Below are experts of layer 4 (counted from 0) of a mixture-of-experts language model. Rows are named router (the router's row for the expert), gate (a neuron's input weights, with its number), up (a neuron's input weights, with its number) and show model dimensions 168-223. Each number is 128 + 24 x the weight over its row's rms, rounded and kept within 0 to 255.
Before each expert's rows: "comes after" lists some tokens at least twice as common just before its tokens as in all text. This comes from a sample of Wikipedia text that the model never trained on. Tokens count by the router's weight.

# expert 7
comes after: " of", "'", " the", " and", " a", " with"
router [ 99 105 141 101 107 130 134  97 157 128 157 130 127 171 108 153 114 117 142 135 139 158  96 116 146 166 140 147 160 113  79 137 134 116 107  54 155 129 119 103 134 146 128 146 138 103 123  99  77 115  93 143 147 150 157 106]
gate0 [135 125 156 153  93 144 124 112 172 117 135 111 102 167 156 110 107 119  77 138 127 158 166 119 121 132 124 117 103 119 112 137 156 146 138 146 126 155 162 106 168 150 184 163 146 167  94 136 160 119 178 136 137 145 119  94]
up0 [144 114 103 137  70 106 162 120 160 114  96 177 122 112 154 113 162 164 148 133 157 151 162 112 161 128 116 112 135 115  93 154 121 131 133 103 115 138  91 116 167 127 112 186 160 122  99  80 115 148  88 159 106 124 133 161]
gate1 [117 104 134 142 154  78 117 144 136 141  80  93  68 100 123  77  98 113 123 123 107 102 188 150 137 150 150 131 131 119 157 119 139 136 111 137  88 125  95  98  95 142  92 150 109 133 141 111 148  78 120  79 144  96 116 134]
up1 [124 126 157  67 115 113 130 136 110 129 127 153 107  85 151 121  87  91 141 117 148 136 121 141 114 105 164 108 122  98 160 129 153 131  96 100 167 132 119 159 120 139 120 160 124 119 103 167 109  75 115 127 158 140 133 184]
gate2 [105 114 147 116 107 128 114 159 119 133 112 144 100  80 136 115 133 146 107 131 120 104  57 148 147 120 125 159 138 121 125 160 161 145 111  89 148 169 181  78 126 139 114 133 109 143 136 121 112 149 108 109 188 125 150 129]
up2 [150 170 132 139 116 100 119 129 173 137  97 124 113 150 105  94 131 143 128  89 100 133 117 163 111 142 159 129 158 122 129 134 128 128 117 108 147 129 119  72 167  93 116 139 100 111  99 139 125  95  74 141 157 142 170 141]
gate3 [107 119  92 106 113 137 161  97 112 123 159  94  66 108 115  98 144 104 130 135 173 135 112 137 185  94  91 144 161 141  81 114 138  92  83 118 121 114 134 166 113 177  83 146 140 129 168  92 100 114  84 136 150  92 168 123]
up3 [150 111 132 153 105 140 147 110 115 118 129 143 152 127 154 155 150 112 127  90 136 131 136 100 143 103 123 105 120 130 131 101 160 149 134 155 160 109 160 157 129 152 132 145 108 104 141 101 160 147 108 123 142 175 154 161]
gate4 [103 106  97  98 110 136 143 116 110 143 112 122 147 101 123 113 113 139 172 157 147 118 121 124 146 118 124 163 148 122 109 116 169 109 113 107 102 124 122 114 133 117 112 131 163 118 135 105 132 115 106  95 117 176 150 116]
up4 [115 132 154 170  90 138 147 107 149  95 146 109 122 148  66 134 158 115 109 108 120 109 119 105 122  85  83 135 116 111 123 100 163 107 113 155 117 116 127 131 124 121 153 123 118 125 164 122 118 140 148  94 180 103  88 136]
gate5 [178 157 137 115 130 100  98  85 137 152 131 160 127 140  91 119 121 156 150 130 172 135 118 122 130  45 171 120 154 120 134 119 190 139 147 102 146 162 155 118 185 122 145 121 133  93 146 129  98 132 132 131 182 150 108 122]
up5 [133 128 119 131 142 116 147 141  80 152 144 148 104 148  99 102 127 141 155 192  78 118 157 110 172 143 141  84 172 142 115 141 115  87 111 173 108 107 137 119 172 103 144 148 109 108 162 138 165 118  86  81 168 118 124 101]
gate6 [137 118 151 126 128 143 141 117 108 150 156 142  91 133 153 146 118 119 152 129 170 145 123 127 158 144 173  92 148 145 151  72 117 109 133  79 106 123 124 116 139 132  93 125 136 127 148 126  91 104 112 144 145  92 169 127]
up6 [140 114 102 160 128 117 156  95 156 122 117 133 131 123 128  85 123 153  89  94 131 163 137  85 116 137 100 125 146 128 111 116 104 168 158  96 109 139 114 151 151 133 181 107 131 134 128 175 115 126 117 105  83 144 139  93]
gate7 [142 136  93 104 160 108 129 137 161  96 107 100  97  92 126  76 118 169 128 157 112 111 122 129 146 112 118 108 147 140 116 160 179 146  99 129 119 114 137 114 156 111 155 149 157 141 141 111  96 137 143  91 179 157  51 118]
up7 [151 138 106 134  98 128 140 107 157 130 127  97 149 132 128 144 111 168 127 115  94 150 130 142 105 107 142  99 108 137 103 119 163 141 125 169 156 124 134 102 127  62  91 141  98 176 146 105 118 166 117  89 143 125 139  75]
gate8 [ 56 103 126 121 117  90 132 116 151 119 127  87 142 150 100 164 129  97 137 158 137 128 130 100 149 109 130 137 136 117 106 136 143 103 114 121 150 120 166  85 111 147 152  81 161  93 116  82 120  91 155 113 159 128 172 157]
up8 [134  76  94 149 145 120 123 120  86 116 122 168  96 109 165 121 157 104 157 110 122 119 149 120 133 166 100 167 112 131 124 164 146 106 153 122 132 142 121 138 142 139  73 125 126 147  95 127 118  91 132 102 121 184  85 110]
gate9 [122 137 149 152 111 103 155 127 125 149 130 149 139 104 132 119 130 128 117 129 124 145 103 153 145 112 123 144 130 120 108 158 121 128  93 119 108 146  73 114  75 159 141 109 111 149 129  96  98 130 110 125 136  72 158 131]
up9 [138 113 136 139 153 137 124 123 140 128 153 110 112 129 135 102 137 135 157 148 131 158 131 139 118  85 117 153 127 140 131  86 135  68 129 116 140 128 147  78  91  98 120 144 110 139 142 155 148  63 135 145 103 105 131 162]
gate10 [ 98  98  97 174 145 114 132  90 140 142 132 150 153 164  91 156 100 151  92 134 147 144 110 111 176 139 110 172 131 118 108 164 134 139 134 106 108  85  77 117  91 128 107 178 107 160 108 150  92  90 119  76 184 143 132 125]
up10 [131 130 121 145 154 156 122 112 134 188 151  93 111 106 137 110 138 176 128 158 117 130  97 117 159 130 104  80 138 166 123 131 109 114 122 157 137 105 115 115 150 124  76  92 165 147 133 132  96 117 151 129 105  99 141  98]
gate11 [120  83 173 112 143 148 138 147 168 117 144 100  95 153 114 150 139 142 126 114 192 113 133 141 148 129 156 169 109 140  95 129 132  97  95 134 139 139  97 132 144  92 143 102 141 138 131 156  91 151 153 129 115 128 118 145]
up11 [161 133 123 130 108 138 126 169 155 120 118 139 144 127 112 130 110 137 161 119 141 156 128 135 145 111 153 113 161 141 105 126 138 149 110 151 133 117 127 140 112 131 143 143 117 170 131 114 162 131 118 129 152 112 139 121]
gate12 [115 107 135 116  61 113  98  77 136 139 153  97 113 155 144 124 155 130 131 162 109 147 148 128 137 120 166 151 112 145 133 115  95 106 126 128 108 128 142 109 131 125 104 146 138 141 143 142 110 127 123 170 150 119 144 140]
up12 [114 125 106 134 114 125 101 160 147 169 176 134 125 150 107 122 108 108 135 136  89 109 128 157  54 180 175 131 109 122 105 123  99  68 169 159 110 142 152 132 116  97 131 113 146 116 104 149 120 109 130 140 117 122 159 158]
gate13 [103 109 173 110 138 136 146 114  66 109 105 143 124 140 125  88 108 126 114 159 173 160 166 131 171 119 129  96 109 109 148 130 149 139 141 139 151 120 106 108 119 166 166 121 143 122 108 132  79  87 164 119 125 117 130  93]
up13 [104 144 105 148 101 126 133 133 137 149  84 152 145  87  61 113 137 137 120 130 140 142 169 112 133 127 123 134 126 150 111 102 127 153 147 109 124 128 118 147 124  81 111 180  81 111 111 129  81  99  99 152 160 168 163 136]
gate14 [113 143 170 158 125 157 166 122 153 108  74 109 124 134 151 160 136 142 145 142  84 139  91 134 113 132 138 172 154 157 130 164 117 122  94  82  90  85  89 102 143 151 145  96 164 139 121  99 122 160 156 109 142 145 173 108]
up14 [132 149 129 165 161 145 109 146  96 129 141 131 130 148 139  94 103  83 121 115 161 111  92 146  90 154  71 160  84 131 157 157  99 140 172 167 126 143 145 201 121 142 120 157 144 116 121 113 128 111 125 115 119 126 105 119]
gate15 [171  90 139 129  97 148  95 103 161 138 136 124 147  65  99 132 123 142 136 133 157 105 148 135 109 156 110 103 101 136 145 116 128  74 114 127 127 113 109 141 114 106 137 138 157  94 142  79 152 103  89 151  90 101 132 134]
up15 [131 176 133 121  91  44 153 110 124 157  94 140 141 164 200 177 122  95 137 146 149 109 129 138 120 123 129 113 152 164 121 142 115 148 107 151 138 142 120 109 166 121 134 144 107 142 137 151 140 112 123 144 127 137 117 149]
gate16 [140  96 127 109 130 117 137 113 109 142  82  76 110 122 132 133 134  95 118 144 137 113  87 102 126 138 111 139 130 170 120 125 114 116 100 152 138 165 145  89  96 127 145 124 132 111 126 133 124 129 151 142 149 107 136 130]
up16 [135  89 137 114 137 114 129 132 114 108  98 134 150 134 130 136 113 100 165  81 155 109 111 123 123 105 137 102 121 183 154 119 107 126 139 156 109 168 119 130 178 111  93  72 144 112 162 105 143 103  93 119 212 114 163 122]
gate17 [142 137 130 133 161 155 147 100 146  78 120 137 113 142 114 132 107  82 159 116 138 207 133 109 124 116 103 130 106 107 154 132 155 165 125 133 141 101 139 116 150  89 135  82 147 138  90 117 100 116 170 153 112 128 147 111]
up17 [154 166 115 116 150 136  70 129 161 118 124  95 101 132  93 121 115 138 157 128 131 147 137 107 135 129 125 142  99  98 129 141 121 170 172 185 123 136 119 158 159 127 154 134 133 104 123 127 133 161 115 155 150 125 151  60]
gate18 [133 133 145  91 123 117 157 140 179 136  91 139 117 166 148 124 122 125 163 132 108 129 109 112 100 135 111 144 137 147 109 138 106 105 118 106 174 105 130 134 145 130 124 139 145 123 119 130 102 144 118 136 160  96 146 138]
up18 [131 101 143 102 150 116 106 112 126 111 128  78 110 118 117 134 116 160 107 125 146 138 133 142 166 194 121 139 112  97 140 102 156  90 144 160 147 130 134  91  83 184 151 158 133 101 132 119 127 115 114 109 141 105 151  71]
gate19 [153 136 183 104 111 160 122 109 105 159 110 115 117 125 150 132 108 154 152 126 150 144  90 134 123 136 157 133 117 117 130 145 106 136 112  86  77 133 169 103 166 107 148 161 111 110 153 125  95  92 124 139 128 168 155  71]
up19 [128 129 113 123 119 128 124 112 105 133  95 142 115 165  97 139 134  90 122  94 142 132 114 145 114 139 113  62 113 128 122 133  89 114 123 141 120 167  81 125  99 105  84 135 140 168 137 152 116 136 101 110 110 138 128 133]

# expert 30
comes after: " |", "|", ";", "–", " 0", " 1"
router [127 132 157 108 128 137 135 117 167 115 156 129 143 147 127 161 145 128 133 157 130 149 120 127 123  97 128 128 188 114 133 140 123 119 180 121 156 146 129 135 155 118  88 104 116 115 141 142 145 118 133 151 146 142 124 109]
gate0 [127  98 164 112 135 137 119 118  44  92 111 112 127 100 142 119 128 151 115 162 141 139  86 166 135 123 124 109 135 124 106 175 168 111 142 150  90 121 144 123 111 111 117 126  74 149 114 126 120 136 143 148  93 135 169 168]
up0 [125  69 103 107 132 144 124 132 110 140 112 133 155 149 128 112 131 135 119 130 164 143 117  90 134 140 144 113 142 148 129 112 148 133 163 162 132 153 120 141 165 100 159 134 134 131 103 131 135 129 105  95 108 107  67 146]
gate1 [160 129  98 137  95 134 153  80 151 115 126 102 124 150 129  91  91 120 158 146 106 138 156 111 101 105 111 122 120 127 152 127 150 147 149 148 184 117 113 129 129 129  63 109 130 123 121 142 122 120 118 146 172 151 102 103]
up1 [113 132 140 145 124 118 152 105 116 122 136 154 119  90 144 122 138 158 144 128  95 137 167 167 110 126 117  96 141 155 166 170 144 152 161 115 182 118 149 167 144 111 143 102 161 117 124 181 160 101 155 121 137 184  96 126]
gate2 [141 153 126  76 123 152 115 134 123  90 116 122 122 178  83 143 137 136 106 104  99 109 124  80 137 123 143 134  98  86  78 133 138 139 141 168 133 156 105 139 130 131 171 117 137 121 112 125 144  82 125 191  66 163 134 123]
up2 [122 139 159 133 120 150 118 166 167  97  93 139 213 137 134 115  97 147  61  90 150 117  92 113 125 129 160 112 147 145 113 116 131  85 155 189 118 141  86 138 141 124 133  97 171 119 108 129 130 148 123 127 114 155 117 163]
gate3 [143  95 120 118  83 133 170 133 150 128 153  97 106 156 102 131 115 135  84 127  85 138 125 132 125 102 128 124 156 129 138 126 151 124 154 123 118 139 120 116  95  99  88 122 113 114 133 168 122 107  96 120 150 134 133  97]
up3 [159 155 141 149 134 126 135 108 147 113 125 166 115 115 142 144  94 148 119 117 145 146 110 114  88 122 139 114 178 182 123 119 134  62 143  98  82 138 125 159 106 143 135  93 140 145 121 156  90 129 137 112 125 122 138 124]
gate4 [119 117 131 140 143 135 132 138 103 108 134 128 174 150  95 163  99 120 163 128 155 107 111 122 141 158 148 129 103  95 139 133 173 123 165 121  96 170  94 172 113 172 153 130 141 111 107 181 108 128 169 101 118  94  99 124]
up4 [122 142 186 111 112 149 109 101 122 157 137 117 106 100 157  74 122 142 141 106 132  89  99 165 108 129 136 134 125 156 116 101 143 107  97  96 136  95 151 108 110 135 103 130 115  82 142  92 159 117 148 132 125  99 122 143]
gate5 [134 134 137 117 106 122 136  86 133 139 116 124 159 121 158 125 157 167 157 110 120 118 129 103 112 113 130 116 140  90 109 140 155 120 168 134 120 105 141 117 119 108 126 116 158 121 132 128 104  99 193 121  65 161 159 134]
up5 [125 128 142  93 110 121  84 169  83 146 118 138  95 128  57 122 125  91  84 129 126 143 151 140 145 120 140 182  93 125 150 106  94 150 109 151 144  95  99 140 109 142 134 110 131  83 118 115 137 182  91 134 150 140 123 141]
gate6 [ 76 140 135 107  90 189 152 176 105 106 149 111 113 123 116 160 169 160 124 133  91 132 113 118 113 167 125 123 143 142 146 137 167 103 142 106 101 106 124 100 110  69  98 141 136 149 155 124  94 112 105 142 112 170 135 133]
up6 [120 106 127 135 135 139 100  99 160 150 138 106 150 146 105 120 105 100 144 150 113 128 137 163  95 107 140 126 125 168 157  97 103 118  99 131 100 148 109 141  83 135 118 114 135 146 131  89  92 100 143 166 114 142 109  75]
gate7 [152 140 133 129  99 113 160 146 143 111 169 152 132 128 131 147 108  97 100 113 121 131 166 108  89 115 125 129 115 114 113 121 117 103 160 162 170 135 135 128 149 135  89 129  95 118  93 143 140 101 164 119 154 117 135 137]
up7 [127 154 126 135 116 127 116 109  83 172  83 135 139 122 120 104 136 134 117 151 102 110 130 111 129 124 141 119 139 103 135 116 150 140 124 127 140 178 139  95 137 124 133 144 125 126 137 153  92  61 135  90 154 130 107 177]
gate8 [160 139 124 138 121 152 111  90 152 168 173 122 146 118  97 131 143 139 126 141 123 122 120 160 162 152  90  99 130 117 124  94 113 137 134 136 149 140 132 172 168 154 113 114 124  98 169 163 114 122 148  75 140 126  93 161]
up8 [174  99  90  90 125  84  84 139 132  76 114 144 118 139 123 134 131 112 117 123 135  96 134 159 121  92 172 177 127 146 119 145 114 144 104 148 122 120  89 109  77 182 136 193 161  99 130 139 168  80 125 152 130  97 111 106]
gate9 [129 135 103 122 125 114 138 123 126 142 134 141 155 103 131 119 127  92 163 142 142 120 104  99 132 144 171 131 116 118 113  90  95  91 131 142 146 120 168 144 121 155 105 131 131 147 129 169 125  97 156 143 161 107 129 129]
up9 [160 154 109 118 120 135 124  85 144 114 120 125 178 117 173  90  59 152 118 110 134 123 158 163 122 122 103 140 120 142 111 132 141 155  98 173 132 117 124  72 132 156  98 112 146  80 129 122 163 158 122 163 115 139 136 142]
gate10 [ 80 136 167 105 151 139 111  89 146 129 107 115  93 164 135 139  75  92 126 187 156 139 130 116 111 146 158 129 149 133 139 118 110  67 116 167 116 151 136 143 107 102 160 136 133 103 138 111 119  77 114 140 106 102  86 114]
up10 [173 118 152 101 101 122 165  81 150 136 151 150 145 100 133 103 135  96 145 130 122 149 167 132 124 140  97 117 142 184 139  97 129 126 130 124  98 136  89 126 150 143 153 146 128 151 125 107 126  79 153 139 104 112 156  92]
gate11 [103 120 123 142 120 136  88 152 103 157 113  98 138 155 137 130 132 106  95  80 110 125  99 134 117 142 136 105 154 115 108 147 127 149 104 143 172 158 131 162 126 143 182 132 112 129  94 158 120 126 157 109 165 135 100 116]
up11 [119 135 118 165 127 118 126  83 106 128 102 128 137 166 140 132 145 109 106 127 141 184 117 137 144 143 132 154 119 139 138 111 118  99 105 126 141 126 145 125  98 145  72 149 118 156 165 101 114 132 122 147  87 161 122 122]
gate12 [174 139 150 114 160 122 153 132 148 112 133  91 131 101 139 146 115 127 128 129 104 129 127 134 116 130 176 155 100 148  93 115 144 138 176 151 175 148 139 115 131 104 176 130 122  95 127 155 165 121 131 113  79 179 191 104]
up12 [142 126 171 125 161 131 124 150 111 167 111  84 133 164 139 132 105 119 130 118 160 152 110 154 112 135  85 114 126 164 126 148 123  62 149 150 146 157 127 157 137  94 103  97 126 118 117 140  56 149 157 107 126 128 126 150]
gate13 [135 141 159 132 162  83 110  82 116 129 128 104 106 123 144 151  69 135 155 108 116 126 103 122 107  73 112 122 138 101 163 164 105 128 128  69 143 151 157 107 115 102 120 147 128 125 161 129 114 158 118  95 136 141 117 111]
up13 [171 121 155 141 145 110 136 112 164 129 126 142 147 161  90 138 130 126 137 117 102 147 122 130 140 109 106  95 116 163 107 132 108 131 122 126 156 150 138 114 134  74 131 159 157 135 151 122 155 120 109  96 122 144  94 123]
gate14 [ 86  90 101 124 169 144 112 152 132 136 124  95 136 136 123 141 130 120 115 129 123  87 118 112 191 141 147 123 108 164 144 137 109  77 130 143 122 171 123  86 132  86 101 130 111 161 115 153 103  83 159 115 148  92 183 164]
up14 [125  92 125 141 137 151 122 101 146 122  86 114 134  98 100 118 118  96  88 157 140 157 123 154 154 125 152 169 120 119  96 124 123 105 109 162 140 144  98 114 119 122 140 116 147 132 115 116  99 126 139 123 128 114 118 118]
gate15 [142 142 133 122 118 126 136 147 146  96 139 109 144 173 119 117 139 142 136  96 165 149 112 103  88 128 100 155 154 167 146 112 166 114 121 153 116  97 132 122 115 101 167 147  74 114 107  82  63 133 138 134 104 129 108 138]
up15 [132 128 146 139 104 153 164 142 122 160 132 143 128 122 155 132 133 139 117  75 133  95 128 127  93 122 113 145 145  98 150  99 128 126 122 110  66 130 133  98 154 134 161 141 102 133 111  93  71 109  77 172 116 124 123 136]
gate16 [131  99 142 151 137  82 113 110 173  49 119 125 120 117 104 144 138 133 162 122 153 121  96  52 107 110 117 150 118 120 140 120 114  86 174 157 106 123 135 109  99 175 145 118  89 128 123 126 132 132 125 126 118  90 111 130]
up16 [151 171 149 123 122 155  87  80 105 100 165 153 113  99 148 141 122 116 137 148 133 110 114 102 158 130 130 117 152 124 137 128 142 105 129 122 105  71 130 126 128 124 136 140 121 103 102 131 116 107 134 105 114 165 161 102]
gate17 [ 83  88 118 136 128 143 134 116 138 129 155 145 128 137 121  94 105 147 154 134 118 130  90 127 115  82 165 132 151 127 121 118 125  85 171 110 139 155 131 133 151 111 137 121 113  90  87 112 104 117 167 169 102 135  98 164]
up17 [163 146 139 135 163 128 109 117 169 111  89 136 156 149 139 140 163 107 126 159 143 152 131  99 153 128 145  84 142 146 160 125  79 102 126 118 124 137 155 140 154 151 133 144 122 178 135  94 120  93 132  96 116  91 116 113]
gate18 [119 119 123  98 150 143 114  99 134 105 176 139  96 147 131 108 140 115 120 153 117  91 176 130  88 126 115 137  97 122 122  92 136 117 129 139 128 117 108 124 117 129 170 113 101 143 102 154  99 126 128 138 112 136 116 112]
up18 [131 119 152 119 157 147  98 136 141 127 188 140 155 123 164  96 123  96 106 122  90 113 148 157 157  84  99 128 143 153 117 141 149 173 141 124  73 107 129 112 112 125 157 114 103 162 110 147 141 110 147 136 151 139 146 147]
gate19 [102  85 107 124 124 136 107 102 129 127 134  61 148 117 139 115 163 123 111 161 183  98 104  89 154 117 159 131  90 142 135 119 125 147 168 135 165 119 107 113 150  98 109 144 134 125 125 119 192 131 111 110 117 119 190 131]
up19 [124 130 110 155 112 116 142 120 101 145 133 155  98 126  89 165 105 102 120 127 111 129 155 132 150 116 116  94 192 116  93  88 151 108 129 135 117 111 100 116 169 122 158 129 118 145  87  94 162 128 149  96  81 128 146 133]

# expert 21
comes after: "-", "|", " was", " •", " is", " Total"
router [151 159 126 119 101 150 126 104 135 114 139 115 122 133 124 171 115 144 141 140 161 132 101 168  73  95 130 142 167 111 143 132 100 108 110 156 152 127 114 130 122 118 103  86 138  98 166 148 132  67 109 154 154 147 152 166]
gate0 [129 123 145 143 156 110 125 168 142 109 205 126  98 114 128 105 102 132 137 133 156 109 131 121 118 145 127 183 138 104 158 138 111 131 151  99 117 158  99 121 124 139 132 104 145 154 112 129 141 140 126 113 134 103 144  84]
up0 [129 154 111  70 130 122 151  83 150  98 140 118 100 120 138 153 151 110 125 137 144  96 111 161 128 111 134 117 115 124 118  77 149 169 154 143 109 150 111 102 111 149 102 117 150 117 141 106 126 153 101 120 105 155 122 137]
gate1 [147 107 168 150 104  78  89 117 110 174 120 107 137 128 143 142 143  99 140  95 106 108 213 116 127 131  89 135 161 109  98 135 133  96 134 116 119 151 170 152 132 161 117  89 150 100 124 109 154  77 150  89 146 118 152 115]
up1 [125 122 115  91 110 113 142 108 133 113 144 101 114 134  91 123 130  58 137 139 107  91 119  64 176 153  66 159 127 143 151  88 155 173 137 118 119 142 137 177 117 168 141 137 142 135 130 105 103 127 129 119 108 100 123 127]
gate2 [ 81  80 150 116 152 112 166 127 140 119 149 101 102 167 165 125 129 201 133 164 140 172 137 156 117 139 122 133 125 133 122 174  98 132 129 109 131 151 165 139 110 106 140 116 158 137 114 147 151 118  91 139 104 134 113 133]
up2 [116 159 132  87 186 159 116 136 135  84 165 152 108 117  89 115 152 103  94  84 147 128 103 145 147 120 166 102 161 124  93 110 145 140 125 129 142 153 154 136 111  99 111  94  74 114 105 115 123 163 142 100 141  83 123 179]
gate3 [148 128 112 123 126 133 121 119 124 109 173 123 137 109  85 135 128 139  96 122 116 115 162 127 160 124 122 117 131 120 168 154 122 131 155 124 109 147 144 157 136  93  94 161 134 104 154 130 163 149  86 134 128 125 111  99]
up3 [145 101 141 132 112 155  86 135 156 114 134 102 164 135 134 105 120 135 160 123 153 153 128  83 157 103 159 153  88 112 109  89 159 132  98 118  82 159 187  93 147 114 120 145 114 113 151 140  98 134 100 182 117 158 134 112]
gate4 [117 129 123  89 121 136 116 122 160 138 149 122 143 114 155 166 121 131 140 153 148 135  98  93  83 117 119  97 167 127 120 103 136 133 140 130 113 152 151 123 127  88 141 148 121  93 153 154 138 129 141 159 128 161 108 197]
up4 [115 148 130 105 124 186 119 111 167 128 131 131 127 133 181  94 136 126 157  92 147 134 145 132 153 120 123 172 129 139 153 119 121 152 131 146 150 122 118 138 128 138 108 113 154 147  97 124 152 118 165 135 132 106 171 146]
gate5 [161 144 144 124 129 111 124 128 127 152 153 104 126 105 121 141 148 123 147 171 126 115 120 127 123 121 145  92 142 109 181 109 133 130 160 140 109 123 115 124 127 107 157 104 157 109 179 117 149 130 150 121  97 137 118  98]
up5 [133 110 135 173 150 120 146 102 151 109 114  83 141 155 156 163 158 153 150 161 110 121 128  81 113 123 125 121 136 115 117 158  89  94 136 117 117 154 140 136 163 134 125 119 114 107 154 159 108 139 143 168 150 122 156 133]
gate6 [118 122 132 122 149 173  90 132 154 130  87 179 125 175 151  95 147 171 113 204 155 115 132 100 130 138 136 110 134 150 144 118 137 153 143 131 111 138  99  83 146 126 103 110 123 140 111 101 170 105 172 114 123 148 130 151]
up6 [100 148 111 128 132 143 143 150  96 118 140 150 169 158  86 127 136 135  76  97 133 140 130 113 184  86 106 138 154 136 101 159 152 137 161 129 135 108 143 155 130 130 116 132 189 122 155 132 119  98 141 134 119 104 129 136]
gate7 [132 113  84 153 145 122 148  64 112 159 136  77 125 104 125  87 123 124 154 106  83 120 162 143 159 115 138  76 117 124  86 148 111 151 160 116 157 148 116 138 128 132 104 141 145  90 112 182 127 105 160 151 155 118  91 131]
up7 [ 82 141 111 113  99  99 108 137 116 183 150 119 113 130 157 121 118 124 145 146 135 147 143 143 122 148 149 109 146  78 171  97 171  82 160 117 136 132  90 148  72 124 111 124 162 162  99 145 141 108 189 119 114 114 131 156]
gate8 [158 140 144 141 116 182 125 149  98 133 159 130  97 114 119 172  82 131 113 146 116 119 161 141  82 125 130 135 114 114 124 154 140 164 100 113 129  82 102 140 141 154 108 123 134 119 132 148 135 132  86 105 157 128 126 155]
up8 [145 102 151 157 117 156  95 107 110 138 144 106 119 122 138 128 169 117  95 113 142 133 139  81 133 131 138 177 143 139 130 183 157 156 105  90 162 119 109 119 117 148 109 164 111 144  97 143 158 100 123 111 148 169 106 120]
gate9 [109 141 157 141 114 166 176 112 102 147  96 123 119 139 185 123  90  82 126 126 128 160 121 142 160  90 130 134 200  93 169 160 116 153 147 137 148 151  95 108 139 163 113 138 160  94 137 112 155  99 137  96 164  99 136 168]
up9 [118 134 151 171 165 158 157 112 142 120 130 105 112 147 139 141 125 113 163 134 125 121 177 122 157 118 160 128 120 141 147 152  87 133 136 141 138 114 109  98  83  96 146  94 122 123 102 104 123 124 109 161 131 106 101 151]
gate10 [136 127 157 126 126 135 168  92 105  83 126 159 117 107 129 140 150 147  60 169 114 126 109 122 142 116 105 121 106 159 163 107 118 130 174 161 162 163 139 130  90 132  70 126 119 137 134 139 118 154 143  83 139 138 107 119]
up10 [118 186 107 160 175 112 130 139 109  99 131  76 122 116 104 164 129  83 144 111 136 113 150  91 115 110 157 174 139 101 174 111 154 171 143  95 159 105 137 147 100 147 150 139 124 123 180  85 146 144 122 116 116 125 113  92]
gate11 [101 128 170 125 128 116 155  95 133 106 145  94 133 181 124 112 137 109 110 143 112 141 139 170 131 120 106 103 154 158 182 126 112 152 112 162 132 137 138 143 140 151 120  91  92 141 111 130 124 109 124 123 133 121 115 104]
up11 [127 146 149 158 126 130 114  93 133 139 173 120 135 123 134 148 151 121  88  99 142 139 156 145 110 111  96  87 100 129 130 123 167 136 136 207 145 135 136 120 145 165 136  97 140 102 127 149 131  84 157 118 143 118 137  98]
gate12 [145 116 139 139 143 112 130 140 128  81 147  95 141 134 104 160 113  98 149 103 149 118 124 112 155  87 137 157 104 136  99 113 136 137 125  94 178 109 113 115 143  94  80 129 205 160 133  84 113 127 126 166 102 142 125 139]
up12 [126 117 151 112 133 131 138 107 154 176 139 157 129 154 143 149 119 102 135 152 105 152  67  97  78 126 106 110  99 116 166 130 160 140 127 109 105 142 138 163 163 135 136 104 146 122 156 152 120 159 115  92 135 104 115 106]
gate13 [130 123 133 152 112 126 125 125 120 146 167 109 139 121  92 126 106 157 129 149 146 149 178 147 138 147 199 157 138 132 144 122 131  98 109 114 127 141 101 134 105 150 124 121 147  69 144 113 131  63 114 108 112 131 164 118]
up13 [167 116 139 130 100 132 127 121 120 141 131 116 106 106 134  72 153  88 100  72 137 177 120 156 103 132 105  86 148  83  92 108  92 145 127  81 120 146 152 114 101 132 103 109 155 126 106 119 157 139 137 120 101  89 103  97]
gate14 [156 128 155 154 136 145 192 132 138 107 135 143  86 157 172 141 123 127 132 111 102 140 143 116 179 164 176 119  93 132 132 123 161 132 154 109 151 122 104 143 142 120  69 162 100 125 141 148 159 118 104 123  95 146 149 158]
up14 [107  92 115 121 125 145 110 111 103 131  89 160 131 158 140 113 119 149 101 133 163 104 105  91 158 100  94 110 146 146 115 127 102 129  98  93  88 139 147 131 101  77 183 120 130 161 105 128 105 136 158 127 126 135 125 131]
gate15 [117 119 130  97 102  96 142 172 118 117 146  67 146 163 107 143 128 127  90  83 134 134 134 164 133 135 128 155 161 141 129 145  75 127 136 165 140 194 119 134 139 113 130 129  98 176 169 101 122  74  77 138  97 147 121 151]
up15 [148 123  87 131 117 106 128 154 175  98 125 147 129 121 140 145 157 126 126 115  83 117 125 150  98 112 141 118 108 182 109 123 128 167 125 167 140 104  90 115 106 112 144 171 115 147 104 116  97 107 134 143 148 127  91 141]
gate16 [117 138 117 151 116 138 124 121 122 185 139 118  99 179 128 142 128 140 152 183 143 116 121 179 150 114 152 139 145  94 158 138 124 156 119 167 151 127 117 165 165 136  96 137 150 161 104 109 117  69  95  74 119 125 119 140]
up16 [161 137 127 109 159 134 153 122 191 112 140 111 160  97 117 172 157 171  85 135 140 133 129 100 142 171 161 115 103 137 111 129 106 119 130 114 108  80  97 152 100 114 115 113  86  83 153 139 154 156 150 113 150 153 126 136]
gate17 [136 115 132 159  82 131 114 111 122 109 117 113 167 140 153 119  96 100 157 125 179 107 172 156  92 137 103 117 148  90 153 110 113 119 100 114 151 173 163 122 116 171 176  74 183 151 122 176 133 102 117 143  97 146 139 134]
up17 [137  99 127 134 135 139 127 135  99 164 113 154 145 126 122 132 165 128 160 133 140  83 106 125 162 112 154 132 112  84 150  91 123 121 143 130 168 140 120 117 118 123 131 122 161  74 144 125 106 137 130 112 130 120 126  95]
gate18 [101  97 107 147 153 128 141  95 163  81 171 111 142 123 136  92 123 115 115 129 112 153 125 117 105 152 167  87 141 119 123 176 134 174 138 155  88 173 116 120  98 134 125 125 138 114 145 132 105  72 133 118 143 144 120 170]
up18 [146  70 142  96 116 103 106 121 115 102 143 145 154 107 151 120  99 172 121 131 108 129 174 100 202 150 125 103 160 124 119 146 172 128 114  73 113 135 152 130 158  76 140 140 168 121 156 138  96 131 157 109 124 135 105 116]
gate19 [143 129 122 110 114  99 157 120 111 175 108 135 109 113 139 147 150 180 147 127 145  98 107 131  95 135 149 147 163 129 113 140 166 123 123 112 156 122 140 124 111  99 130 111 135 107 107 154 158  76 129 140 165  54 151 144]
up19 [110 154 116 174 131 132 152  98 116 145  64 129 118 106 151 105 167 144 122 121 125 147 149 134 112 159 123 136 124 127 144 175 102 131 133 131 108 112 151 160 160 113 115 110 155 119 103 104 102 120 136 141 122 132 131 142]